config.toml
normalize_top_k = true
routed_scale = 1.0
init_std_down = 0.0
batch_tokens = 65536
Below are experts of layer 6 (counted from 0) of a mixture-of-experts language model. Rows are named down (a neuron's output weights, with its number) and show model dimensions 0-127. Each number is 128 + 24 x the weight over its row's rms, rounded and kept within 0 to 255.
Before each expert's rows: "raises" lists some tokens whose logits its average output raises strongly, later layers aside. This comes from a sample of Wikipedia text that the model never trained on.

# expert 13
raises: "ed", "es", "et"
down0 [127 144 118 124 130 102 136 131 111 122 136 119  83 112 142 151 139 129 135 106 181 151 162 131 142 118 139 136 167  76 139 128 113 133 143 141 116 149 148 146 157 136 117 153 175 142 149 131  89 168 145 154  86 146 121 155 137 152 151 101 111  98 156 116 167 141 105 109 127 152 156 152 159 131 189 142 162 163  95 115 127  87 136 130 147 112 161  84 126 127 134 130 127 119 136 106 147 143 133  94  97 115 176 179 179 158 115 105 151 124 128 135 139 172 143 134 150 157 111 103 177 143 135  98 147  91 115 141]
down1 [124 179 117 168 112 108 142 104 157 112 158 157  93 152 128 126 138  90 113 139 138 108  92 140 113 112 144 147 144 119 151 115  65 123 125 102 123 115 134 116 140 130 138 100 103  75 153 143 143 133  92 142 143 130 161  98 138 132 104 134 167 147  73  81 130 162 103 151 116 132 119 159 156 144 151 132  87 119 139 114 151  72 137 156 144 113 119 115 111  70 166 103 149 174 119 105 109 146 135 106 133 150 128  87 105 126 116 130 133 145 114 130  89 132 137 173 143 117  91 134  91 152 138 142 111 111 145 102]
down2 [148 103 129 137 147  87 144  82 114 164 126 124 125 104 101 118 143 157 111 115 131 169 129 103 101 102 116 114 130 143 109 138  73 153 121 155 140  79 125 160 137 129 139 107 146 137 143 114  92 113 133  89 122 126 125  97  73  94 151  93  76  96 112 139 136  83 145 135  92 141 157 128 135 151 130 127 139 146 130 128 130 153 145 169 169 143 120 143 147 114 192 136 113 149  92 123 115  77 129 103  91 145 156 124 119  99 125 121 129 138 103 113 172 131 111 145 124 114  87 130 132  98  95 144 123 140 185 144]
down3 [121 156 119 126 124 122 137 100 140 130 155  96 126  81 124 106  92 125 137 114 186 140 101 116 189 139 122 117  95 132 143 149 121 135 126  81 142 103 126 162 110  94 147 151 109 108 109 103 124 117 137 169 161 122 158 122 153 121 132 149 139 112 131 138 145 145 107 118 123 131 115  89 101  87 165  97 123 136 138 139 130 148 117 134 126 176 114 137  96  90 169 170 153 161 168 140 155 111 128 150 110 151 107  72 124  79 157  96 161 153 105 150 123 125 124 157 125 152  95 112 117 171 143 116 131 156 103  89]
down4 [118 143 128 141 116 103 173 172 115 160  91 145  88 138  97 125  90 152 128 111 160 161 124 110 115 131 114 144 131 117 113 137 123 138 130  96  74 144 134 158 168 150 141 133 104 163 130 137 131 109 134 116 138 127 111  92 102 109 129 131  97 133 105 120 195 120 107 107 139 125 108 129 120  90  97 126 134  94 133 134 164 106 133 201  97  89 155 132 177 137 111  73 104 156 156 114 108  87 116 114 124  74 128  93 133 138 151 108 134 148 113 147 104 120 130 140 159 117 142 132 123 116 158 129 173 115 114 109]
down5 [133 100 111 130 138 141 149 139 104 113 157 100  86 118 158 118 155 122 124 151  90  75 133 155 153 155  89 125 125 140 142 143 104 116 115 127 109 129 101 114 108 138 152 123 171 157 153 171 128 118 114 111 108 142 118 130 142 104 110 153 169 126  89 133 113 142 154 157 120  98  89 160  88 106 134 150 118 167 182 170 116 135  91 101 125 135 139 110 134 166 135  89 142 125 131 138  81 121 144 143 160 124  82  79 136 137 131  95 101 108 128 123 126 144 131 162 146 128 154 172 123 155 140 174 139  83  95 134]
down6 [160 153  78 149 108 130 141 143  99 108 132 111 121 147 162  96 104 148 160 103 104 113 155  85 111 128 139 153 100 146 125 150 165 110 158 127  85 107 119 121 102 129 143 127 105 120 100 153 125 147 169 123 159 173  92 177 130 124 135 111 132 148  94 130 176 137 134 184 118  70 145 134 147 106 122 183 138 143 127 121 151 143 126 113 127 144 127 122 111 122 149 147 121 118 143 104  91 136 120 125 141 160 176 139 117 131 146 135 132 140  79 178 124 147  80 139 103 128 136 152 156  91 127 147 153  98 107 153]
down7 [172 142 116 144 114 124 114 152 131 157 123 114 143 150 112 110 111 103 124 102 109 140 105  84 181 108 116 128 140 160 167 114 142 179 106 124 128 122  95 156 108 126 155 126 129 100 127 149 117 115 117 111 147  91 139 130 134 120 150 128 131 155 106  70 114 135 131 126 110 124 136 132 137 149 190 152 179  89 117 106 113 172 108 129 145 102 103 139 118 122 135  97 109 112  64  68 125 136 179 125 119  78  87 101 149 140 101 146 134  93  89 159 109 124 146 133 117 142 140 149 126 128 104 111 146  97 140 102]

# expert 47
raises: "ess", "es", "ely"
down1 [110 126  96 147 126 131 101 152 141 112 135 112 127 141 151 145  89 123 158 187 150 174 148 119 107 111 103 136 171  69 112 108 138 118  96  98 134 109 109  95 157 120 131 121 106 127 159 150 175 104 130 165 145 173  95 143 130 124 111 111 114 136 149  96 144 157 111 108 146 146 127 110 119 120  98 110 107 156 167 137 141 144 161 159 147 128 138 189 118  93 131  85 173 162 170 133 162 131 145  94 109 125 142  93 107 126 122 104 101 101 101 135 125 128 161 124  92 127 129 137 113 139  88 102 132 139 121 149]
down2 [102  92 167 120 144 116 117 137 120 160 113  97 159  79 136 116 115 110 125 115 107 123 122 145 155 153 176 120 122 144 133 112 131 107  98 140 145 140 121 144 107  66 130 104  98  96 115 119 166 108 171  98 126 120 129 131  91 101 105  74 124 120  91 128 144  79 117 107 136 106 130 136  99 172 159 138 115 111  85 125  94  95 137 157 127 111 160 147 115 146 160 176 107  99 125 149 125 140 137 113 163 161 157 138 151 130 117 162 115 123  79 134 143 123  99 129 103 114  97 115 163  91 149 109 147  91 142 137]
down3 [116 127  84 123 140 122 136 160 138  98 126 149 127 159  80 112  98 123 113 135  94  71  81 105 121 126 144 159  79 132  92 106 104 162 110 165 121 126 138 131 144 142 122 100 132  88 128 185 162 148 145 162 115 144 127  98 160 121 128 112 161 138 145 128 145 111 163  90 147 141 148 106 120  98 111 132 165 126 147 157 141  86 114 114  80 116 136 115 134  98  93 118 120 139 146 174 178 145 131 125 126  84 125 128 129 129 153 129 143 170  76 154 142 112 160  99 118 125 119 118 125  91 127 148 123 102 126 107]
down4 [102 175 106 122 128 109 123 106 149 134 150 140 122 103 170 123  67 169 129 141 131 143 101 106 146 121 110 159 130 128 123  66 155 100 141  98 106 130  97  76 113 124 127  88 102 105 139 140 101 128 135 100 123 137 139 163 141 106 118 125 137 143 109 156 122 139 102 133 138 130 112 131 148 131 128 104 117 105 111 106  73  94 104 126 100 137 130  74 134 167 138 129 170 134 152 161 165 120 124 140 174 155 163 161 171 135 169  86 137 111 126 118 148  83 128 117 165 105 110 136 129 106 114 158 106 146 118 155]
down5 [145 126 119 163 125 141 165 109  85 110 137 125 123 131 131 142 138 101 145 141 142 135 117  88 123 133 106 133 139 129 122 130 113 112 137 111 154 113 133 155 115 161 152 140  99 148 154 119 102 105 161 160 113  85 103 122 122 168 146 128 107 147 160 166  98  94 112 103  99 110 129 114 118 126 182 110 104 136 151  87 147 171 114 149  86 172 180  97 127 142  95 132  79 139 113 180 142 120 131 128 119  84 137 124 135 137 146 140 126  99  65 131 128 104 103 148 163 151  96 115 125 125 155 160 154  84 121 173]
down6 [126 126 142 147 165 158 158 133 132 134 145 162 130 140 137 155 131 150 135 179 110  75 144 164 140 157  78 151 138 135 174 175 119 122  82 108  98 120 136 145 156  94 156 114 105 166 152 174 169 140 139 112 158 187 134 131 149 121 148 140 129 127 120 171 118 103 110 137 140 112 125 134 123 137 115 122 133 139 152 159 100 150 121 121 112 108  99 119 149 124  72 132 170 114 134 143 138 101 117 122 183 179 123 114  98 159 110 141 120  96 106  88 137 150 123 116 162 141 139 164 104 118 115 150 140 131 147 136]
down7 [149 140 127 100 130 116 116 155  95 128 166 154  75 162 120 163 110 142 124 142 117 107 100 111 125 133 107 111 145 130 131 171 132 114 161 127 123 118  80 106 148 156  77 156 125 153 107  99  81 117 132 139 180 146 125 130  65 106 138 151 160 129 103 166 132 131 135 161 100 129 141 111 148  95 112 141 102 119 160 106 142 140 126  98 158  82 118 120 133 150 108 169 120 151 155 153 130  86 152 162  87 139 156  94 139 163  81  97  98 126 166 120 132 135 153 124 125 137 129 119 115 117 134 120  89 115 117 110]
down8 [133 106 124 115 119 170 142 122  69 102 133 137 173 169 129 100 109 146 119 128  80 136 112 183 133  82 132 152 171 126 112 136 143 106 135 168 154 135 100 139 104 137 105 105 145 100 137 112  89  73 161 182 116  89 113 120  81 122 122 130  95 135 120 149 131 152 105 120 157 123 123 107 121 123 147 159 138  80 153 133 157  77 135 150 178 138 165 158 145  92 126 118 119 128 127 157 123 120 150 106 154 141 112 118 168 173 152 123 154 144 119 145 138 137 144 137 128 130 135 127 113 133 140 143 149 125 121 165]

# expert 9
raises: "ed", "ing", "el"
down0 [141 141 110 138 152 104 128  87 144 101 122 122  94  97 128 151 142 137 119 139 117 121 135 102  78 110 187 135  97 129 130 181 103 145 136 185 101 129 143 122 124 124 179 100 127 156 117 147 159 141 105 135 145 161 116 131 118 122 103 139 169 107 171 147 167 134 107 109  99  92 119 119 164  96 156 141 125 164 104 122 151 113 125 109 122 135 124  54 132 147  93 142 160 137 143 165 121 115  96 143 118 125 148 173  87 141 113 132 129 125 103 136 130 112 134 128 148 135  76 155 180  95 125 145 113 142 137 121]
down1 [142 108 146 147 129 132  98 108 127 128 161 127  98  84 129 105 138 110 140 158 159 129 135 184 181 118 116 131 109 128 129 145  42 135 178 142 100 129 125 145 159 149 129 102 105  87 136  97  91 130 162 149 161 161 112  93 114 137 126 169 132 145 127  82 146 121 154 138 109 173 148 107 151 105  73 116 124 108 123 129 129 117 128 135  91 131 137 123 121  76 147 119 124 143 127 101 130 116 122 124 136  87 152 132 153 116 163 122 135 149 177  81 154  94 143 117 126 138 128 126 140 136 142  85 114 153 122 144]
down2 [157 156 116 129 139 153 139 127 110 160 142 144 135  76 184 104 159 125 183 158 143 109 114 137 119 153 116  98 128  93  88  99 114 107 109 150 114 171 160 143  88 101 108 105 146 117 138 115 133 125 154 135 108 134 107 127 164 107 152  83 115 143 116  91 121 102 178 127 135 145 101 147  74 110 116 139 112 102 121 132 131 121 110  98  95 129 115  70 119  85 150 134 151 127 120 141 117 118 152 129 109 135 126 135 154 154 143 116 103 134 122  88 153 145 176 111 146 129 125 120 132 188 140 116 146 140 174  92]
down3 [132 148  94 107 111 145 104 106 114 104 142 118  67 131 127 108  80 173 117 136 142  88 112 117 152 154 108 115 110 145 122 164 148 152 122 124  65  98 139 121  73 135 128 152 111 178 100 121 112 136 154 143 145 169 103 153 103 123 144 129 132 154  97  83 135 114 142 142 125 135 145 165 121 149  95 154 151 152 120 151  76 154 153 142 136 162  82 107 124 136 130 137 102 135 134 144 114 179 138 126 157 112 152 117 129 102 129 131 153  94 121 146 124 163 144 117 136 157  82 123 124 103 107 129 101  96 142 168]
down4 [119 100 109 115 109 133 103 104 107 106 141 110 145 135 157 131 186 130 127 117 110 122 127 119 126 116 120 124 114 105 130  98 115 138  97  89 112 141 151  91 121  93 106 153 108 119 127 181 172 164 155 123 128 130 112 123  84  91 124 132 202 102 148 104 134 107 109 143 157 108 119  88 114 106 136 151 121 154 137 203 126 159 120 121 107 129 117 106 148 139 147 133 101  83 104 128 123 106 153 117 139 166 137 118  94 191 157 128 103 112 138 143 154 131 141 149  78 134 132 134 132  96 135 174 125 105 138  98]
down5 [142 144 108 134 148 140  95  92 141 188 143 125 104 118 117 154 133 100  94 121 143  94  99 158 154  87  90  80 137 106 116 135  96 107 131 139 170 142 127 141  97 114  94 104 144  90 136 151 168 123 141 117 171 147 112  98 101 136 105 135 126 125  97  88 142 132 108 125 154  99 129  75 113 129 155 117 128 137 112 151 158 123 132 134 120 154 133 173 116 138 139 139 111 142  98 164 124 130 146 189 157 156 123  76 128 134 135 150  94 148 123 138 150 151 166 112 101 143 103 120  86 134 130 110 123 121 183 116]
down6 [108 118 138 140 140 125  97 155 117 110 130 158  87 133 123 145 124 136 136 163 122 117  96 111 124 113 137 115 140 113  89 139 187  98 116  88  67 162 139 119 111  98  79 133 122  94 139 142 105 111  89 133  90 137  77 173 101  95 147  64  89 118 127 136 120 149  84 133 141 122 140 154 134 116  98 132 135  99 130 120 121 132 119  64 145 154 107 112 136 100 113 107 133 108 130 139 157 145 156 131 115 165  83 135 146 171 115 157 111 129 141 113 164 147 140 105 108 135 157 160 145 148 111 129 106 111 113 129]
down7 [122  97 135 102 114 140 160 146 124 141 154  81 102 127 127 164 121 156  79 148 132 119 160 154  91 155 119 185 122 140 119  69 135 147  83 128 160  91 142 102 134 157 120 145 103 147 144 202 151 186  98 158 147 140 125 105 126 166  98 136 136 163 140  91 153 131 116 122 119 149  76 128 128 139 117 106 108 141 112 136 136 148 112 132  98  89 121 103 144 125 120 107 144 144 140 135 129 121 132 138 120  94 112 123 170 152 186 122 104 131 103 138 157 153 108 159 136 123 144 145 115 138  95 139 122 141 117 143]